Experts of a small language model.
Size: 8 layers, width 256, 59.5M parameters.
Training: a variant of Muon for the experts, 280M tokens, 7975 steps.
Below are experts of layer 3 (counted from 0) of a mixture-of-experts language model. Rows are named router (the router's row for the expert), gate (a neuron's input weights, with its number), up (a neuron's input weights, with its number) and show model dimensions 64-127. Each number is 128 + 24 x the weight over its row's rms, rounded and kept within 0 to 255. Numbers have three digits each.
After each expert's rows: "comes after" lists some tokens at least twice as common just before its tokens as in all text; "gets" lists some tokens that make up at least twice as much of what it gets as of all text. This comes from a sample of Wikipedia text that the model never trained on. Tokens count by the router's weight.

# expert 90
router:117148146100104094130151119138090093155103124100111150112151112127108176131130138143121131126158166104122107125136111131138115111114118146134166134087108134104100144110181136106107154146123119
gate0:124120118154113159115130148114083134154104118102135117145138108163127120138172128114115129141146154140129097124155093136168125119137146109137119115152133176087159152117170147117073134070113119
up0:156112161064163086146133145176141084152114110127113126115129123155090097201121138102114126144182125180131122172159139148120096109166166136143142140118099152094158138100100096116150100129150186
gate1:115134164167143133141166127096146155135126136156146077119168160140117128075134113144146120158169143132121152159133095149114148129155145102104116139092114167096110139053128147143171113145202115
up1:119106101127118111119142104126118085120122118149108179123107105080139089139092138125123119115106158070111105138122145138159107134099090085090151127136149118129132111107111145157102148157054142
gate2:142104168130118137155100089169163143105105177160158160173203106126119103143140111152094156125119183128084127114160099121157115133134135164197101142094117100126151179134157144108146119100151115
up2:123117089137098154130142121126128134130125115123139144131112093077109120158135108072082134157122149130161111126105147131093141117100114155133151120133122092105173146134099125134144165120105167
gate3:127137114140095103082123112129096117093131142139144127127121112146114121107098147169129160142170112128117111119100144114105131126128123129101102105125139157144120102137099119138123132113062189
up3:129134101099142181134089165132127127105114102137105127147101134146112137152110135127059157092118102101115122131156090120097132131109115151101129138142131088166083119129149154158094114119143130
gate4:145105146132161119125142106103087147130127131095130089158143120118073132146141080111136173084154134148165073115119151157099152137073126152121137140153149092099196146165132148130151154100141113
up4:119129141136177166118154119114123082130154139125145096143117177103148131146127141118155120142154143131135125092108135108074124082116128130130152148124107112126106110145162164187115097145133142
comes after: "==", "See", " |\n", "|", "\n\n", " |\n\n"
gets: "See", " |\n\n", " also", "==", "Career", "|"

# expert 53
router:122123152120107125136129154144115134131104111146119156102121123154170117160167095149149138143167147165161163131166121116119111144100102110152146140084106147118167161158103108112179144079106147
gate0:155119162105113115128116081107163162127097162158111125133109106120117160119141140137111128145133155144155167149127129145157115120129118107137133091147149107116145134123086111139150069134137118
up0:118143177084133099126106126125136105130110134180102115129132133127107101126117144131121158123121124100149134145130158150121112151110138144121148110147116094140144115124106131156140170137121128
gate1:115146147112142123125070128144170115103115130102118115149107120145136098105149141172105156121161166112141122099112100111128116102154100101132125106157120150151162144118146086148150107116129128
up1:140105104132171113136129103136090151157126206114164144137138140100130092099124091138115140119108120177142166134133177182112160094110131132140125127155133065181141112117113126126119129102085146
gate2:160135114170149121137156140132084156154111139134132115143151157098125091167128104130153172130155104116124103155111132142103125126104140152122156125075152107109139139145156072119137145144092146
up2:104159114159130159129103116104124123125105112138121132070120107126127136096138140108103148112130154102086123161151163111116118115131121114139103140129134162111143130121122139107135163128129108
gate3:129134170105163125118127087116128110093127174086115140179130174109137175164170142128130110140122131145113110144086112158130080120139127114102134102106126099122147094151131133140138113140104128
up3:166125110131107098091128099144164097119158145151133110115126069127129169149120131091142113117119131106130166104097153099071207094145084094084105136100128188131127139141137124074118109109139142
gate4:101105104119124165144177142108110189132098169123127118153154121155190181127131190105132138147117133152156160091128117101155123142162116117141153125133136102149164147142133141096160099146186116
up4:153139114131101086129140123138124148100110142102099149152126128128119103157127134099131159144146143101094103144190132156104112112155132106134126128135115145106112117139116132153134128157167128
comes after: "\n", ")\n", " |\n", ".\n", "==\n", " =\n\n"
gets: "-", " A", "A", "|", " The", " An"

# expert 27
router:170147134145126099189112157093130084158140103145147169123128147075147115118115137130116157142134136147078130114158105122120109122114116113144156162102105137134148173138121154170125079102101127
gate0:122162155109137121131142099154167115143105115121118091137158134140111142129109112162167121136075138155091149132101137120134092153151136144134087079106123143148132089090139135107113125129132143
up0:140124149083116128122126178130147117144145129108139116120188117152138155144128121138121138114092100118143149114139130108133142125181118134119126148085167135102152128139173087086093138126133101
gate1:112077182146092138150111099148157129135124146106147122177169106122169131141132096110123156154163129151118141139153131189132130120136157104123110093114107104146134129151142118161147152114094135
up1:133096138117139128134145162150065098148080150126124138084116098152121141067105141137124133128122109143127138128131145096139126148145106129113136122086091136180165144108083126155137165135110132
gate2:151134136128101140098126118135151143115148139129135113143159117146101123082103095149108115109097137135117169130101135154073118116167138097160062148120136137153095142101101109161093092127160143
up2:121110179106128156103149153131099109133111139147115116129125148158128166098101145161132161124139121118142113113152146154107131119116144115113127135097105137122091146117081080133146125100113122
gate3:136111103106167118158164117155101179098094104087140101103138090115080139094132092126114144150120143118135154120159131100072153167142113092130143140123102157113133133150094079100137097105131114
up3:152089117162118146143132142131113136075145080154159101131129101103127134135162107091131139160155136120157055129065106152144139137099122139115132116141100132152076103144117169094124146180118109
gate4:132172159088116124131138116135130099085135096102155116088129156092109167121091137150126113166151128138128111123149087135090158125137160148070133107137088114150131130119142163154127106141153139
up4:130130133115141091128149160134097142151157110120114101093139170152132122052115156096086124127102099157158124127180150098134159121096123067153091127116126134137144114110148108169120127132111115
comes after: "′", " (", "\n", " UTC", "-", ":"
gets: "-", " p", " in", " t", " T", " c"

# expert 79
router:156110169136165148155095129113140144127144098120153134157132076168127111091093141119170136114156130111173144126131114132123109118095139103131148162106136149113097165125115164176108133100136137
gate0:153152118133117120173132125138107132116121130134125138124090118132146113168145122170150131111121083110110137117133109114167094126122119120098151112117133128146171127088120138078099102178132154
up0:172148079111117139146125143131129140122129146176137167144135156122153147128116169101131159173080138143071122088107120147101130131104154141131130122114175127134138157127119151119118141116109099
gate1:124137152127120129112081167167133122127131160145117104136118107168136102149082095138145152111129118116132086110123145089135073164129146119060137159159135105151111143109102130154130105107126112
up1:127157174127102127096137123173140113137133122118081124110124144097134146158109166098122133097165104070167113167161115134150109096153104131141159133111106136169127154138126137152119170098122164
gate2:107085084096128164151096128132130101122130121108117113150145159131115174167108084157128069127122118142153108170081138151113148155141165127100171159127130146136093109153112093110162147137176158
up2:106094109086149153130102176141156110080177128114149134141144123079142105134152169139135111103124110108126161101180127115130162080155134135175104096097142104124144164110137167137110115154129095
gate3:077148166120104144152092098145147122136115104138099126133124181106125080110122113109163127120118066148124126132128094101092137095113128145144124132107130099125146109118144125152126063125114104
up3:162132120141115130106132155121125124126125122070147153104106150113122134086110127117121106145125121125102122058143143165110109139102181156116129203139095113159146151130136109094114126138135109
gate4:171116145077144110100135109147110116150147091116151137152109123087172115144138138150086125143126089141082143136146169131134106121133112129126104114145111110107137169133092172133103136119113100
up4:129150108109133105148133165103131156117136100147097111140100160137147139113137117114135123123160142135124120143141116103116122112141118147145122121156164166128165101134113130108086110078120126
comes after: " the", " and", " in", " of", " a", " The"
gets: " South", " North", " New", " West", " other", " United"

# expert 19
router:122120168076089145095129118154124134128147157129062157096148129111155119134134152169165090096152136117116157128138139128074102119099096136154130117107100122130122131158079160091151150085174131
gate0:134128131096109083112125111125143138130130148114136128099089157098144130112112146103115153129137183100178140143126071101136113134131121121081149172115096132143135139151088135098115092148138152
up0:120149147141101146096153125122086150146122129154134123147169156096152149127113156132126135120142099124133091073125144128124114167154131154125155122146131122148146169141164119117138098093145134
gate1:108157132120135124138113126091102082079114086102086145115118120176063131127130087100146120142093130091140125146113082154097142107118138137151166088127114104177127131120170147057132103123127153
up1:171122156130166109150141120137124115145141139118106137142135159133114146136123081169153125124165107151093151128112155135148094135128077125062087143147147137160101102132126115105112186145159157
gate2:133155138143116131102112093151088177161120152141153171116145146117097131176151120130170109129137162131126092112144112094094128139118106112151123148129157109096121174096167189112116133124127122
up2:151091116104131145127156140067130122103091139146142101092183148120147130147115118126106141135143109142116101135117143169110139136082128125151106160143120184136128102127098129119126181125120130
gate3:106156153151113136127150085145165122139145111155120117123158157149167153157117149129180136161120122155106099168171115134109151118151165119132146102123133105126181074139161133144145128135136128
up3:118127134148101135104108145114143130164114062139164107120100121121139131125125142143119138089144120145112091093181128134087139104142132122147147107134110098158150128134152161163134111147148115
gate4:137166136125097096133118130118145120107152120148133118110140148094072070107130119141140112141183108141159104140136118159120115115134161161156167163139101124117140141142129135068165136124121094
up4:149128115130057124122158162152162125167147128174138093102145155134120139095107179101140129132136089150133089122152148102114142127112109127188100103129109108142122113124121141124150077106119136
comes after: "\n", ")\n", " |\n", ".\n", "3", "5"
gets: "-", " |", "|", ":", " by", " -"

# expert 86
router:148147145142171121139121109101146118141151138181123135152086136105085100124105146094116154100075120151092075108142133080127149111095109097150145161112149136151114130113106170128149112112134137
gate0:151144156115111137091114138123096144131100138114110124164162123086116147143134097133123114139102150101129092123173127155109090125079139154144090142153131144122159139125106155151151134164181130
up0:150104146123135122177130154155157132123155130150134137119146133100157137140092164092117150111116137146126114156103115131156086132127101148101113111139147141115090110101165156182138144106116181
gate1:133079142165108127088159159161158116111140144126120155173117135140161181176115091152144153112157138091169132116109132095130148137145151081122174112166124130104151135130113141127160133150122133
up1:122125125094122125137094089135127152129124098157143148127144159120115112159150097143108140099135123142123104128072166109188136155156127140084128124145152084108128120136136125117131146152189084
gate2:114115123126163119119135148124123119092121161139114095146105107116109175129130097133121144099108165140139135154138138144126135139104107098131120125121154132148099138160118143138134133106093077
up2:142098114141095099142157139110140091126091084133081111134125137156121098122181151117134130112123125132104119086092105090158115115113178103141118128082161168143120152109135126104148145127089126
gate3:107119099139114154083137128121127148106151167092127125119150114097160116114125111101155100132148092088105134121100107114124155084163152135151134101102131119177140096150130092111170125113102150
up3:149102178129146182157141099139125144176113133143120132095115124151146085119121140111140115131122095171129109162149138080150131114139120150169087145127086143117086118156189122174119144141122130
gate4:099149157125072142131125150132161145104153143141152100152158100129104155104142124114109113183110088144165138174146153112132107152117162123107108145121138115112164103133115144096143109110151114
up4:142117093120145137112099139157135158129122086128115090136126144129162095105133153094099143131114065124154135134152125123159153097145135169120115115120131133144119109104142114102154110158146159
comes after: " ", " (", ".", "–", " −", "^{"
gets: "0", "1", "2", "3", "4", "5"

# expert 111
router:143125161091127143098127158143125115139173097129123156114145131084122111090147184145119166115099174096165088114182141144133118147129125161096159140099122105112105180115100142149120100114164154
gate0:089089138113065089155151144104086147156131111089150128099106116119126114120145132146124137141141066132121110167150136147127151116142124167108117163180133124097122107134107132128115157137131118
up0:127128140119114109138157172097096122122112103127138089105111121124143168110132097152121129167091115166145097148131107087129140096156116096116119158156070141211143127127150147132128134129169149
gate1:111164137122088116080095117175108127080138116151111123120139139120169132128118137118138122107107147139105072137116157105151139153145136126151126201147145096115146144147162092095141140134152144
up1:152103120114160140103105078147102133131060126117105139156128158172135120090147141145136143146111138146117145157102118185153133147139097118126103105116122129117108154145138124134127132169134115
gate2:126151106149124099112125127125178118136105117076138179116149063120103139097114116140141129166086130168131139153091140118156114170155084121109128116171086095105144166108115080125132138153142106
up2:136116142130156118135108183125131134143123084143184162092146126134131113171141139150106121108116143122116148123144120116148103137084099114148143124174147136131145142147126095082081126108107098
gate3:141132177135130102106087113097142133111146147156157103113117146163116123123143129106107142135115132119172120153133132155126141136172120129173138112138187129148167095154147130101126118135069147
up3:166129131143130119139134150143101098137147139124149130120152115100115100092163148122151147132143166102200129104146148138148138148136107152138092154142101162116128079145121112145144174122119138
gate4:102147134120098145137126119123149161080085137110137142113136111149131122174114149138102136134135099140143110132172124151182125151134142114122120157103150130139169133145148124119080134102106117
up4:147114120161116140136087166149116102109168142109156085148157138113126127119147106077120094098174158176101098134122083100080183118141140133123149152104132123101083163121149110156117126125149151
comes after: "%", " the", " a", " as", " average", " had"
gets: " |", "%", " people", " family", " a", " him"

# expert 70
router:118086124149095138107104145136114107092122137140118150117132099125138117170113178128173102134180149105153123155127137168098140096134104136133153143115134153107119137170098148095127117107142125
gate0:104118162098161158126112114124112135134121147168058164148143117155148183150132099142141140170150137117186134106122113113136118162159102153127119092139124091105141148131119147136127095079169129
up0:103117143052143096133128128116124130108146139136132105104119191151186148128130132134151123116133123144156117118091091171149157174122127106155182127149084146157133155108079158110124093173090139
gate1:098112134126164114169148143137107165175140145145114149111163101116124139135097108150088116135150127133155136109108106156087178150139146124128128141137125128117117147128128114148139074104108150
up1:060134140056099154103153178141122127139117104185144123140133099132109054141150138123122125110115110150122152105173087104139139083128085090104167095089139133121105161119145157166122166154151155
gate2:107155154089130152122106105121149115119121094119112138112132142108102144118139148138185163155165107128111090171149129129129142120110121130120116148137132168150105121145172129105174153119133171
up2:129112165144122106151111130106138113137130096142165136136137144154110143140115155135148140142140135153173128186109130110155154151179148129139090174134115087151161147149153091175133155112074119
gate3:109131153128141139135112087143125149108095176115115139124133098121130111096080147126121159175152118105113143102137163129106095104172144145124139103099127121147130100128123154152155185100126102
up3:121153145119123151148133153138125141132128125150120132148150092161159108112130136126120101141169110120096126115147164129134098149169141116170175130127148138091098134104104133141110143113127089
gate4:129097160113061152114131136145082119122116134127114102101158116120142075127129099119095129133133146148151146125144173138141101132134095129147151117095130088154139136139120129134129142105111135
up4:163121106131120126145135113085134150150115126089138152109129094160128168157144102110123111132145103102128131085150097162108160152158161148076156104160104145160137138125108110081105119150174150
comes after: " |\n", "\n", ")\n", "|---|---|---|---|---|---|\n", "===\n\n", "|---|---|---|---|\n"
gets: "|", " |\n", "\n", "-", ")\n", ".\n"